Experts of a small language model: 4 picks a token, 352M tokens.
Below are experts of layer 3 (counted from 0) of a mixture-of-experts language model. Rows are named router (the router's row for the expert), gate (a neuron's input weights, with its number), up (a neuron's input weights, with its number) and show model dimensions 384-511. Each number is 128 + 32 x the weight over its row's rms, rounded and kept within 0 to 255.
Before each expert's rows: "mostly gets" lists some tokens that are sent to it at least half of the time. This comes from a sample of Wikipedia text that the model never trained on.

# expert 5
mostly gets: " October", " March", " August", " December", " January", " November"
router [109 132 160 136 126 118 118 140 139  84 130 146  94 117 148  82 161 126 148 104 157  90  87 128 112 107 122  95 163 113  90 168 121 143 164 115 170  85 137 131 110 147 103 202  94 129 145 105 118  99 127 105 101 134  98  73 148 188 161 129  74 152  96 146 105  59  99 167 123  70 141 142 146 109 153  84  62 159 117  93 101 160 110 186 126  79 174  86 140 106 138  84 115 140 221 145 150  81 119 130 125  88 127 128 108  98 163  85 166 181 151 165 143 176 189 109  55 151 115 128 166 161  90 108 107  96  94 134]
gate0 [149 110  98 135  98 134 110 129  62 135  82  90 164 153 140 191 112 110 160  92 140 152 111 106 139 118 128  77 122  73 118 143 176 135 173 116 184 139  93 155 155 102 149 140  95 143  86 132 145  98 108 134  65 179 117 103 107 105 118  74 150 142 130 144 143 126 185  95 186  95 117 142 160 139  87 126 118  94  82 119 128 138 153 150  99 150 132 134 159 102 147  94  92 118 122 169  95  77 130 129  89 108 141  85 137 109 135 124 142 121 132 173 137  73 148 128 141 159 135 110 123 138 180  85 117 158 129 103]
up0 [ 92 140  94 151 147 115 184  71 154  97 159  99 116 123  93 128 103 128 113 120 134 162 155 138 133 109 107 184  82  60  70  14 112 135 117 167  88 112 127  93 126  70 155  86 137  80 102  92  74  97  72 123 111 166 183 147 154 166 138  81 196 134  66  38 194 122  91 112 114 141 144  87 106 154 148 163 174 146 129 144 139 141 163 102 165 176 175 179 126 197 119 115 102  96 109 144 149 147 143 125 108 109 119 104  91 132  96 148 164 184 111 129 165  93  61 114  90 109 169 142  99 156 116 186 163 155 106 107]

# expert 24
mostly gets: " who", " that", " which", " ·", " and", ","
router [136 115 134 151 129 148 119  70 104 108 154 157 105  72 124 121 139 109 114 144 135 115 140 177  82  95 112 104 185 128 110 134  60 171 119  78 159  59 119 133  95  74 155 125 119 107 157 100 128  83  45 144  92 119  97 102 186 140 129  98 124 121 101 116 140 103 161 136  57 126 111 110 145 161 166 134 104  55 156 175  97 168 164 204 141 115 121  93 107  76 138  53  90 105 177  83 129  85 124 135 117 101 129 159  78 116 178  74 117 147 114 130 128 104 136 183  84 203 140  96 137 240  81 155 132  71 150  79]
gate0 [130  91 129 136  98 175 143  94 132 113 115  97  90  92 111 134 163 150  34 134 144 130 132 135 164 124 148 120 140 108  88 110 150 121  96 145 160 176 117 137 150 110 122  97 131 164  90 185 143 138  82 201  95 106  86 159 156 176 150 216 129 101 119 140 105 134 127 101 130 111 106 142 158 129 108 121 131 147 100 188  67 134 125 163 142 146  82 210 154 119 115 159 122 135 159 196  96 178 136 108 179 144  95 105 205  91 113 142 151  73 145 128 119  96 108 182  85 135 140 170 139 138 157  98  95  84 143  70]
up0 [ 93 113 107  85 115 108 113 145 214 136  96 133 143 137 143 120 103 178 134 161 179  94  89 120  53 193 149 147  93  86  84 154 180 123 124  83  87 129 126  64 136  90 178 135  86 118  98 114 152 126 102 114 108 129 124 125 144 120 167 173 123 121  47 138  96  79  91 125  78 138 160 143 157 108 114 127  46  60 122  88 183 106 141 120 148  78 158 153  96  74 109  90  81 156 101 113 116 111  95 133 171 169 107 108 116 180 149 128 124 172 166  92  95 144 144 113 127 143  97 140 154 154 113  78 166 144 112  90]

# expert 45
mostly gets: "ift", "part", "lic", " form", "ness", "ition"
router [165 118 101 139 137 146 115 144 131 104 174 143  93  66 150 113 125 166 114 110 136 109 170 153 160  90 130  80 148 112  99 169  51 102 159  91  86 110 134 133 141 119  74 124  85 112 117 142  80 124 118 123  83 105 107 100 155 147 156 130 100 181 144 128  94  94 118 128 158 143  74 126 164 130 125 113 147  82 127 103 145 222 162 147  91  80 175  79 113 113 148 131  90  92 134 117 136  92 156 136 141 133 123 115  98 130 148 102 113 128 138 209 133 177 108 156 124 187 131 137 134 107  83 159 144  88 177  44]
gate0 [134  97 156 119 100 162 135 102  96 106  92 110 151 132 104 104 178 134 104 114 133 120 144 116 126 158 151 140 153  91 141  80 161 106 150  73 137 140 147  89 168  94 171 139 143 117 133 105 123 137 104 102 160 122 101 141 117 116 171 143 155  76  74 114 109 175 145 115 162 175 160 129 120 116 141 120  82 134 100 113  83 181 100 165 117 145 120 109 135 145 105 134  98 111 151  86 148 100 106 125 178 132 145 162 133 189  93 132  87 108 136 155 106 101 141 139  68 139 123 128 129 113 186  77 117 151 169 112]
up0 [110 115 152 132  72 141 125 110 124  57 180 103 134 143 105 113 126  99  94 130 105 116 168 131  61  91 111 110  68 148 170 152 137 115  80 106 128 119 115 166 113  83 105 119 103 116 143 112 127 109 118 162 141 100 167 171 142 141 114 168 166 101 102 107 130 143  96  76 179  95 108 116 135  70 157 157 142 156 127 101 150  85  94 104 157 137 142 123 159 158 176 129 133 110 188 186 124 116 179 139 129 131 125 143 107 169 110 164 119 102 143 121 157  96 153 151 110 149 125 130  64 143 112 168  41 142 109 111]

# expert 56
mostly gets: " Tri", " Su", " Tai", " Mah", "Un", " Yam"
router [147  64 142 187 133 118 161 138 108  90 165 206 125 129 173  67 118 142 141 122 148  82 113 122 129  80  96 101 160 117 134 160  70 116 181  88 115  99 149 152  97 108 120 149 104 125 123  67  98  93  98  59 146 139 105 133 182 187 163 129  88 160  92 133 123 126  92 139 119  96  99  71 141  92 181  96 121  93 179 105 132 129 194 195 110  93 190 109 116 136 139 111 122  88  93 118 144 104  89 119  94 115 156 160  75  75 151  93 146 124 102 130 106 173 159 146 109 137 182  75 145 148 120 154  97 112 145 103]
gate0 [117 134 168  92 138 113 152 144  67  98 180 131 114  98 127 110 126 135 125  82 115  77 120 160 133  65 117 136 118 127 130  85 128  69 114 137 176 131 166 179  70  89 105 123 158 149 147 106 103 125 105 128 108 116 158  51 177 110 114 148  89 129 142 142 145 129 148 123 127 120 160 111 102 187  98 120  93 117 133 133 122 138 143 111  69 161 146 106  74 119 141 137 157 130 181 101 162 149 111 120  66 175 212 132 106 220 143 171 146 113 157 169 148 105 120 107 112  82 149 117 158 127 102 126 156 151 170 204]
up0 [138  48 123 141 160 118 118 174 111 104  76 123 107 203 113 145 134 144 147 140 153  35 130 118 111  82 172  63 157 129 147  82 197 144 160  89 113 140 115  51  68 167 100 176 170 132 164 126 137 125 129 139 101 153  77 132 153 118 156 161 143 106 147 112 153 143 163 103 140  65 132 142 186 105  76 155 195 176 102  85 151 121 162 139 148 177 132 215 161 127 167 126 160 173 158 114 150 139 132  22 103 160 131 142 102  89  66 159  91 110 125 163 112 119 129 155  93 145 122 140 118 125  86 140 190 170 113 145]

# expert 46
mostly gets: " MPC", " ±", "ici", " provide", "%", " Candidate"
router [122 126 143 202 120 125 122 146  62  56 141 120 156 111 176  93 145 142 101 151 214 129 155 133 150  79  92 109 176 147  88 115  75 192 144  82 110  98 172 173 139 130 126 148 139 112 131  92 138 111 143  33  83 145  64 109 174 171 119  50 105 170  84 128 125  86 121 165 107 104 136 110 120 144 168 120 107 101 193 111 164 120 123 173 121  89 175  73  99 135 127 117  67 159 183  88 117 121  92 163 140 126 128 147  64  84 116 109 137 152 122 104 115 189 171 178  42 108 142  93 154 210 137 188  66  94 133  81]
gate0 [132 117 123 109  84 124 171 125 143 141 127 149 138 165 105  67 164  67  53 103 134 129  93 142 115 177  83  88 135  70 137 140 178 172 152 106 159 136 135 120  44  78  67 180 107 150 155 111 140 113 111 158 114  90 107 111 133 147 110 122 144 131 119 147 169 128 160 116  97 142 121 151 133 139 108 120 153 163 106  90 111 169 129  91 176 169 125 112 124 127  78  71 151  88 116 145 107 161 127 152 115  63 118  89 148 105 108 129 160 150 110 187 108 149 138 103 124 122 115 140 139  87 104 118 104 111 119  74]
up0 [123 136 132 128 137 173 190 191 150 154 110 154  99 111 130 134  88 164 119 157 180 126 195 136 164 132 120 142 141  92 124 133 136 105 172 113  96  46 134  89 113  91 134  45 135 150 138 152  82 120 138 125 161  71 145 108  85  92 168 177 106 192 131 189  87  97 105 141 120 121 109 139  38 150  89 197 165 169 114  67 112 111  55 122  60 118 138 134 131 134 155 147 151 157 141 160 173 117 188 145 131 162  92 165 148 155 152 121 118  87 154 121 155 106 170 114 135 126  95  81 148  95 186 153 192  84 194  97]

# expert 50
mostly gets: " and", " or", " but", " &", " including", " And"
router [154 119 153 163  77 148 126  76 153  49 135 169 122  92 108 105 139 132 131 136 140  88 155 127 160 108 103  53 190  90 116 163  80 154 134  99 182  98 158 146 122  81 117 111 112  87 147 105 109 111  16 108 136 124 128  93 180 174 129 120  98 158 118 117 122  85 163 133 119 102 113 147 177  95 145 125 119  80 171 147 111 161 172 162 109  71 147 115 173  71 114 116 117 121 210  49 144 118 167 189 158  67 144 194 109 111 125 122 138 168  99 157 192 141 125 144 102 205 200  90 115 229  80 175 140  75 145 108]
gate0 [ 87 136 139 134 187 111 162 134  83 160  82 119 159  47  75  84 156 128  46 161  94 178 191 112 136 138 106  89 163 116 143 109 191 100 146 131 138  94 100 125 151 111 125 154 122 126 140  90 102 110 107 124 142 160 113 149  98  95 163  68 149 137 111 126  96 100 122 128 123 191  50 102 104 154 147 118 139 159 113 119  84 148 170 111  89 136 148 111  90 115 143 176 135 161 131  38 149 141 196  49 115  84  87 120 133 139 153 137 101 108 123 170 135 142 146 131 134 123 144  93 150 128  54 145  96  73 125 133]
up0 [ 95  71 149 137  99 167 138 194 172 130 155 116  87 125 183 153 122 123 119  45 162  95 190 132 175 118  99 138 128 125 176 112 111 119 142 116 145 139 153 105  78  75  54 179  84 168 114 143 151 136 122 169 160  74 107 112 125  59  83 158  98 165 121 187 156 124 151 149 116 145  91 170 134 206  99 182 145 146 160 144 136 116 163 105  92  81 120 172 138 108 132 131 137  73 167  77 125 102 116 119 154 162 120 129 186 154 137  97 154 142 156 125 148 116 105  80 161 121 115 148 141 139  92 126 112 140  95 162]

# expert 16
mostly gets: ".", "\n\n", " .", " *"
router [176 100 168 206 110 129 134  78  79 139 144 145 146  72 163 115 179 132 131 142 127  84 124 163 149  83 101  94 148 152 111 141 119 127 127  86 172 132 112 135 115 106 150 148  68 114 175 133  90  98  36 104  57 142 143 126 128 195 122 157 109 165 140 170 109 128  84 147  93 121  76 113 151  84 132 107  91 104 156 105  70 143 134 134 124  69 185  96 143  89 123 105 123 107 166 109 114 150 186 132  87 100 168 114 103  88 119 104 168 182 112 151 169 126 157 145  94 114 172  96 144 174  62 146 109  92 155  88]
gate0 [104 111 165 128 105 124 125  76 111 114 192 158  75 128 144 121 120  74  78 119 118 152 115 105 146  69 115 135 115 160  65 118 132 162 140 160 101 146 150 105 150 101  98 117 152 170 146 145  95 107 101 160 168 144 172 172 165 165 145 130 150 114 141 113  97 120 184 127 140  89 106 123 148 162 154 200  97  97 120  68 107 129 146 159 103 148 184 130 126 203 126 112 162 133 105 181 164 200 213 136 184  65 111 150 195 185  99  90 158  95 164 189 160 131 140 128 101 135 134  80 106 139 129 125  80 116 142 131]
up0 [110  67 159 115 138 171 159 128 178 171 108 143 121 120 120 104  88  90  71 123 111 120 131 162 117 169 110 122  79 147 124 119 197 170 136 104  66 117 143 139 142  85  89  68 131 134 152 100 128 144 144 150 133 150 138 206 187  92 138 178 106 174 112  37 158 127  95  86 109 173 161 183  42 110 152 112 118  86 135  96 112 185 179 168 145  76 169 155  90 122 153 123 133  88 144 181 112  92 131 128 155 162 121 157 177 127 166 180 172 181 108 135 127 133 141 128  85 161 114  69 100 155 135 123 123 144 140 167]

# expert 57
mostly gets: ":", " −", "—", "ric", " :", "/"
router [145  82 125 138 127 137 117  86  81  75 147 163 139 104 118 104 143 169  95 105 128 117 133 134 116  94 108 124 122 100 137 152  50  99 157  62  85 104 164 139 106 105 113 125 117 122 164 114 143  91  74  86  64 112 100 133 169 143 103  98  80 116  59 108 162  92  69 158  76 104 134 125 127 105 153  99  96 109 130 136  65 144 190 157  99 112 133 144 128 105 111 138 118 117 173 100 150  99 132 167 111 118 115 161  53 149 125  74 195 138 146 153 133 137 120 159  67 200 147  66 144 174  72 157 131  77 127 118]
gate0 [150 109  99 157 180 179 167 117  92  63 141  98 130 108  99 112 163 133 144 126  68 102 160 107 201 119 116 136 112 135 132 145 131  50  92 147  91 141 100 162 106 109 150  97 158 120 124  94 158 128 119 159 105 101  95 157  97 131 123 200  81 163 144 181 156 130 133 169 175 158  78 148 116  62 101 135 164 186 135  68  94 137 155 142  90  80 124 130 101 139 172 144 166  92 143 120 113  97 131 150 163 167 107 184 108 133 128 158 117  84 156 123 181 147 109  71  93 113 151  87 137 121 154 143 107 157  98 125]
up0 [170 102 103 170 137 106 153 110 105 130 149  84 192 106 131 163 163 122 114 142  87 102 168 172 139  55 122 148  88 100 104 128 143 102 123 107 160 136 173 121 119 117  78 189 193 116 113 131 148 147  88 107 162 153 119 150  89 108 132 183 129 135 123 153 111 164 153 138  83 135  82  97 119 115 142 169 112 167  82 150  94 141 195  84 108 108  84 118 122 122  83 194 168 131  76 140 159 112 124 158 174  97 106 149 103 109 116 112  82 121 111  93 161  71 152 106 145 135 138 145 123 133 129 153 131 105  42 148]

# expert 37
mostly gets: "19", " 25", "10", "1", " 40", "11"
router [149  91 127 145 142 142 165 103 136 105 133 108 143 126 143  85 138 131 105 113 135 121 137 122 112  69  29 143 156 130  94 148 112 107 163  94 143  67 138 113 154 119 163 137 123 135 123  85 125  87  81  89  88 163  44 138 128 203 182  99 129 125  96 113 141  95 122 156 101  80 115  98 147 105 201 110  84 148 147 147 120 189 149 149 146 110 153  72 117 117 142 120  67 107 161 116  99 131 154 166 138  84 131 139  76 130 128 121 129 177  82 144 113  89 185 124  19 172 140 100 175 179 104 107 103 126 159  92]
gate0 [172 156 169 114 114 110 137 117 153 180 148 145  88  31 142 144  99 182 149 122 130  99 157 198 167 112 174 127 100 183  92 126  81 152 126 149  97 121 158  93 127 159 228  90  86  58 122 136  64  62  97  65 141 140 128 174 107 134 140 152 137 111 156 145  86 134 127 108 113 160 148 137  93 154 115  68 129 113 120 165 189 123 139 170 152 155  90 151  86 116 120 130 118  92 162  98 136 100  89 120 110 161  92 109 115 129  87 150 152 140 131 139 107 159 100 112  89  87 169  86 169 146 143 132  82  68  34 127]
up0 [131 122  80 129 130 132 156 119  86 178  77 133 159 152  89 140 190  76 108 133 102 134 130 117  89 154  56 106 108 130 168  93 147 172 122 144 111 134  96 150  89  52 110 122 128 143 127 166 140 159 162 161 146 126 141 115 160 116  47 124 182 127 126 108 111 212 108 182 134 114 126  97 210 142 193 127 124 137 136 179  77 139 128 127 101 169 165 115 118 136 172  84 111 120 156 117 150 116 126 110 126 188 190 133 112 145 126 132 124  89 159 130  84 112 120 125 153 158 137 158 105 108  84 174  77 173 209 188]

# expert 58
mostly gets: " that", " [", " what", " because", " said", " ("
router [148  95 173 140 111 145 154  97  95  98 136 169 125 166 109  41 184 126 100 121 112  66 133 138 160  93  91 114 147 123 117 148  74 105  94  79 164 124 148 126 161  84 136 150 101  85 176  99 121 125 109  84  58 103 142 165 169 149 105 106 104 170 129 127 109 104 108 141 132 122  90 105 104 132 155 119 157  77 127 101 110 145 142 157 103 123 165  94 156  62 166  98 115 114 158  94 110 127 149 156  71 124 159 120  77 102 170 119 188 153 124 132 162 139 162 125  71 145 160 117 123 193 100 123  96  73 133  98]
gate0 [ 96 107 111 109 109 129 183 133  86 129  85 142 119 139 117  81 187  96 104 137  90  76 125 103 120 106 118 117 195 146 158 143 126 112 128 181 182 172 201 133 102 129 109 127 103 108 156 129  54 158 115 121 143 141 126  81 171  99 161 137  90 106 160 117 140 164 161 150 150 117 133 140 108 195 135  90 158 130 182 168 118 115 195  97 114 151 126 147  94 207 167 108 178 155 101  76 104 113 109 101  92 174  81 160  72 144  90  88 100 133  73  99 107 131 137 130  93 102  76  92 134 151 144  94 144 151 153 173]
up0 [149 120 158 112  98 148  91 133 101 113 120 100 121 171  97 182 153  91 151 121 148 133 151 126 132 117  81  68 138 119 144 104 136 149 156 193 176 144 131 118  84 189 101 108 146 125 151 141 163 179 106 165 133 181 131 129 128  85 138 167 133 155 142 136 137 170 128 174 125 138 118 112 162 152 130 141 127 135 126 180  62 141 101 138 128 141 132 187 162 122 166 125 163 122 147 200 150 109 110 148 129 124 112 162 134 126 163  95 126 139 148  88 137  93  98 167 159 136 136 187  62  87 159 103 111 182 142 103]

# expert 2
mostly gets: " A", " An", " is", " be", " The", " t"
router [158 105 144 188 124 124 116  69 121 100 148 162  65  94 126 104 186 108 114  23 138 100 160 136 149 124  72 104 140 106 118 182  76 119 164 115 148 120 178 138 105 133 111 115 150 101 151 107  91 138 120  62 107 111  83 139 164 129 125  98 134 117 128  91 111  81 134 104  91  88 104 104 147 121 211  96  74  72 185 148 111 137 130 141 135  79 131 134 163  93 119 122  64 126 151 133 143 138 129 130 141 115 118 139  81 157 118  85 170 176 112 179 187 136 140 136 114 210 155  90 118 195 107 170  89 117 138  49]
gate0 [108 117 163 134 105  93 133 101  99 136 119 163 159 113  99 122 160 168 118 148  80 133  90 119 159 107 109  93 138 100 142 108 125 106 101 131 137 106  67 123 155  68  96 161 180 109 127 140  87 188 118 109  72 118 173  83 147 114 140  96 108 134 125 147 112  83 118 130 160 122 161  96 121 118 116 121 150 168  76 149  92 134 150 154 111 171  98 113  55 156  70 172 160 130  59 123 122 131 105 167 107 130 157  54 109 196  85  84 145 118 122  86 172  95 154  87 145 115 111 203 137 133  96 126 117 115 122 125]
up0 [119  86  76  87 153 122 124 174  63 125 199 171 128 163  73 171  97  90 120 170 124  82  79 115 167  97 154 124  97 177 182 140 157 104 165 133 124 169 138 136  61  81  85  76 125 108  76 163 157 102 155 200 115 166 135 141 131  90  61 121  92 129 170 142 116 145 126 148 131 175  68 169 167  87 160 169 113 100 106 148 140  73 108 101 101  80 111 140 167 137 133 135 139  90 103 124 160  95 154 120 167 116 126 143 147 167 171 114 148  83 126 132 116 137 118 116  92 107 143 129 130 115  71 132 108 204 158 136]

# expert 7
mostly gets: " well", " ±", " Votes", " number", " count", " |"
router [115 122 130 130  81 140  99 103 116  89 166 181 151 132 141  86 115 151  98 118 187 100 143 149 143  76 140 112 136 153 127 163  88 120 147  73 151 100 159 130 129  92 157 118 140  88 202 148 116 123 112  58 129 149  92 172 184 169 124 105 123 113  76 133 145 115  86 161  68  84 104  93 159  59 174  87 106 129 191 159 117 122 134 122 128 116 151 140 132  65 130  83  53 108 151 106 103  66 150 161 164  98 162 156  99 102 151  89 130 132 124 170 176 123 156 168 102 206 191  78 167 140  48 135 118  77 153  73]
gate0 [ 59  92  73 124 180 140  94 143 130  45  95 123 104 145 164  96 168 151  95  68 143 174 161  62 119 167  95 181  80  97 125 132 150 173 121 139 145 162 129 131 145  73  72  97  90 116 136  68  88 203 122 113 159 123 159 135 111 142 189 131 113 113 122 118 131 156 109 119 140 169 127 121  86  97 154 161 154 126 184  92 123 134  69 106 183 103  81 172 190 175 147  94 129 107 134 122 119  87 114 141 110 142 102 157  75 118 139  78 140 123 101 125 139 112 159 127 121 105 138 102  95 101 165  74 172  77 172 101]
up0 [137 170 110 184 166 128 122 110 175  81 145  81 144 131 104 100 169 128 183  90 128 114 142 110 152  96 155 156 119 132 103 135 153 134 126 133 151 171 148 133  98 113 105 190 158 116  37 107 161 126  90 167 136  98 141 113 125 155 152 117  56  88 172 103 127 116  73 122 121 199 143 171 141  88 100 101 152 193 171 157 166 142 111 138 145  63 112 141 113 151  93 118 118 102 133  93 100  92  61 117 130  85 115 120 122  66  83 122 107  92  56  69 123 179  87 171 119 104  96 130 160 141 176 110 138 104 134  89]

# expert 1
mostly gets: " Richard", " Jim", " Alexander", "ey", " Dave", " Mary"
router [173 105 161 168  90 198 167 114 138 118 159 116  86 108 200 119 152  85 123 148 150  94 161 136 129 137 115  99 131  89 138 113 134 157 146 104 126 122 167 189  96 110 113 158  77  99 138 131 137 119 127 136  87 147  73 100 153 103 134 111  92 196 108 122  98 113 117 139  94 111 120 106 137 105 177 165 123 153 173 138 132 138 162 145  83 115 198 108 110  35 140  81  80  92 153 150  88  71 152 176 101 126 158 175  70 105  98 150 154 117 148 151 186  95 160 120 108 127 193  91 120 140 121 181 155 122 129  89]
gate0 [122 183 150 137 130 116 175 127 111 130 109  80 147 123 139 120 182 179 117 136 170  89 179 148 135  86 116 152 160 107 102 104 136 194 182 106 117  92 138 101 160 138 124 123 137 146 163 119 124 132 166  58  82 167 111 126 139 148 137 150 141  97 121 152 169 125 131 105 137 154 128 123 149 186 130 172 114 124 125 163 201 143  53 116 146 142 133 161 148 162  93 166  74 122  42 181  97 140  65 115 207 146 159 130 154 114  80  96 103  98 150 103 119 152  76 134 138 121 155  96 129 154 134 164 146 144 115 146]
up0 [164 115 106  75 174 137  83 116 149  98 166 138 144 131 140 136 161 137 132 186 145 122 112 130 121 105  99 106 134 141 131 154 118 130 123 106 113 147 165 155 186 119  89 140 133 133 176 104 101 137 154 157 135 119 124 103 185 120 181 128 155 110 103  88 114 186 151  83 187 122 159  69 155 114 124  71 149 149 165  74 216 142 132  74 147  95 134 144 140 131 158  99 129 130  97 139 106  64  48 124 156 111 119 138 113 139 133 123 139 108 117 140  74  75 159 185  64 103  99 134  73  90  51 158 112 109 125 136]

# expert 49
mostly gets: " MF", " AUS", "&", " £", " Swing", "."
router [153 107 149 130 105 131 109  84 141 111 134  84 117  78 151  99 147 146 126 149 139  70 130 156  93  68  91  97 153 105 118 103 127 142 139 142 117 144 106 181 136  79 117 144 168  41 171 116  71  91  83  83  85 158 122 144 145 170 115 103 117 143  94 111  91 114 136 181  49 109 119 120 142 123 179  88  94 101 163 103 136 171 140 139  70  93 142  71 163 117 161 119  85  99 172 149 145 134 153 145 146 111 173 180  86  42 160 136 148 171 143 146 146 132 125 153  76  95 195  81 142 160  77 130 135  57 129 115]
gate0 [139 186 164 162  83 138 174 116 151 153  92  64  90 143 115 160 108  32 125 130 103  99 127 184 123 100  91 152 148 129 129  71  68  80 138  87 194 170 104 146 116  91  94 132 164 143 115 199  93  52  76 152 188 173 136 162 133 142 112 171 162 127  75 132 165 126 160 148 111 132 136 140  82 141 124 150 165 121 100 159 100 106 165 137 118 164 132 132 139 131 125 158 137 141 131 157 134 107 174  64 166 119 141 144 105 167 136 168 124 120 167 160 136 100 159 132 112 156 139 147 127 114 174 137 180  81 136 114]
up0 [133 120 162 139 154 151 154  86 134 131 102 115 168 110 134  67 120 116 150 109 135 152  95 172 188  75 104 113 142 141  64  71 123  73 120 119 162  95 122 175  97 142 123 140 120  75 169 142  86  77 120  97 152  91 138 159 155  88 160 126 100 127 136 143  80 115  88 169 128 116  93 110 135 166 138 127 154 124  74 176 131 128 124 154 126 168 122 117 149 160  93 112  98 107 116 115 135 151 155 128 156 125 159 111 134 133 118 175 147 103 200 155 148 101 151 133  97 132 121 161 175 137  77 127 137 108 123 170]

# expert 59
mostly gets: " Cha", " Do", "Re", " Luc", " Ge", " Rob"
router [135 153 152 165 110 157 126  77 127 113 159  96 101  82 175 122 115 162 108  96 131  90 138 119 190  98 106 166 164 104  61 158 124 129 138 126 101 103 169 150  83 122  69  96 105 109 109 114 105 107  95 117 101 129  96 105 157 158 139 130 124 145 108 142 124  76 146 137 101  84 140 107 113 124 191 139 109 113 169 135 148 154 181 161  94  89 225  91  98 101 121  76  96 117 145 135 102 119 169 161 100 116 118 169  64 124 134  95 154 123  95 127 168 128 124 102  66 185 179  63 200 197 146 156  83 140 120  53]
gate0 [131 100 111 111 115 115 186 159 159 135 110 134 155  93 108 164  83  89 170 133 105 113 144 150 162 141 125 106 137 130 157 144 109 156  39 126 138 193 123 115 129 126 149 136 132 136 179 175 155 166 121 168 100 117  93 171 167 147 171 139 105 153 142  84 134  86 150 138 149 167 123 124 140  74 167 161 108 149 164 159 131 163 183 140  81 131 105 178 117 105 132 159 129 154 137 111  97 120 157 150 123 114 171 174 113 105 169 111 127 181 135 166 123  86  89 137 148 125 100  85 170  56  72 168 126 130 182  95]
up0 [145 115 133 126 208 146  90 137 118 118 177 183 179 118 137 115 161 135  75 143 148 168 116 131 142 105 114 187 110 156  99 100 146  93 173  95 143  63  66 103 104 164 119 124 111 111 101 102 106 158 117  96 106 131 150 155 134 117  71 120  69 175 152 137 116 179 167  76  95 108  78 121 106  48 144 100 166 134 178 116 100 129 131 138 110 130  50  87 155 118 162 130 152 133 126 128 140 137 130 119 145  85 135 120 177 175  96 150 131 182 112  66  98 107 182 170 150 112 120 162  98 111 182  48 119 146 109 106]

# expert 18
mostly gets: " Genus", " Species", " genus", " 66", " Phylum", "2022"
router [116 109 132 176 113 164 157 107 133  99 193 207 127  60 152  94 155 128 155  52 140  81 184 132 137  92  70  67 130  88 121 155 123 129 180 101 168 104 112 108 110  56 149  98 109  73 161 117  96 120 106 112 109 127 131 135 138 153 116 119 107 165 127 146 113  93 156 159 108 108 104 105 123  93 147 128 115 106 156 139 145 129 135 165 116 135 167 107 170 101 156 113 122 113 176 134  89 100 132 121 121  94 131 190  61 108 123 123 145 147 141 132 200 113 132 129 115 161 187  58 168 175  99 158 125 102 147  41]
gate0 [118 108 220 123 192 141 138  97 128 194 139  92 116 103 142 163 124 100 174 117 178 101 140 161 138 183 151 150 158 123 171  64 141 105 114 129 102  54 136 177 102  93 182  87  88 156 109 165 148  61 134 100 116 171 136  66 146 148 160  55 153 115 146 140 142 135 138 188 121 128 170  96  50 109 100 146 179  84  80 120 125 148 108 142 138  96 148 117  82 135 102 129 146 134 159 167  51  84 202  57 172 117 109 110 131 121 134 188 101  73 119 120 128 122 186 142 115 112 125  41 103 150 145 111 155 167 107 119]
up0 [148 153 153 118 101 147  95  41 122 146 161 125 150 145 176 152 136 150 168 151 106 100 142 109 159 187 136 115 151 122 169 148 117 193 144 153 126  93 115 135 139 105 130 107 162 171 111 125 144 145 145 112  92 193 123  66 104 142 152 129 104  84 145 164 181 139 141  94 115 165 129 157 114 146  98 154 133  96 131 133 140 116  58 108 144 145 144 215 111  99 176 121 108 106 163 127  55  49  85  95 138 122  47 113 169 141 133 123  95  88 127 124 103  70 166  63 142 131 128  83 109 190 179 151 169 117 134 100]

# expert 3
mostly gets: "ch", " of", "zed", "cing", " MPC", "yal"
router [147  90  91 188 100 169 117  97  92 135 179 181 120 132 133 119 175 163 133 105 113 126 109 105  98 144 112 174 183 145 125 150  53 164 118 118 190 105 127 131 117 149  91  91 130  92 116 123  78  89  47  88  71 121  87 151 134 149 117  93  91 123  87 121 144 101 154 176  71  92 109 144 193 135 176 108 123 117 172 118 147 135 167 111  69  84 143  96 156  71 143 144 105  91 129  64  54  82 104 123  96 102 130 149  98 108 120 132 155 150 133 155 124 112 145 140 135 184 134  75  96 141 127 112 104 149 117 105]
gate0 [145 169 148 135  57  76 133 128 101 161 120  55 159 129 129 133 125 113 142  59 147 126 154  97 147 118  96 165  78 111 115 142 173 125 106 145 146  98 165 191 120 111  97 160 172 164 135 122 137 119 115  91  81 115 161 201  67 157 167 130 132  99 170  92 163 194  54 128  75 157  49 129 120  91 113 142 135  67  95 104 154 109 100 130 139 117 140 126  91 118 126 130 130 175 113  94 181 145 128 168 128 146 152 118 165 138 117 165 111 106 115 121 175 156  88 165 143 124 168 111 114 106 102 122 140 123 137 157]
up0 [121  95 142 130  83 129 139 161 132 145 129 166 154  90 167  82 137 103  86  79  89 140  81 129  75 141 133 120 164 121 114  96 134 145 121  79 104 120 152 100 138 127 132 103 125 146 139 138  99 137  88  98 147 130 158  99 173 138  90  93  65  81 128 119 106 164 146 139 109 104 122 157 124 146 146  71  99 205 163 148 135 103 167 164 128 158 153 141 115 140  84 146 158 181 104 196  47  89 121 115  98  58 102 158 121  83 148 121 109 163  94 148 137 163 110 126 108  81 125 122  85 141 182 171  94  92 122  67]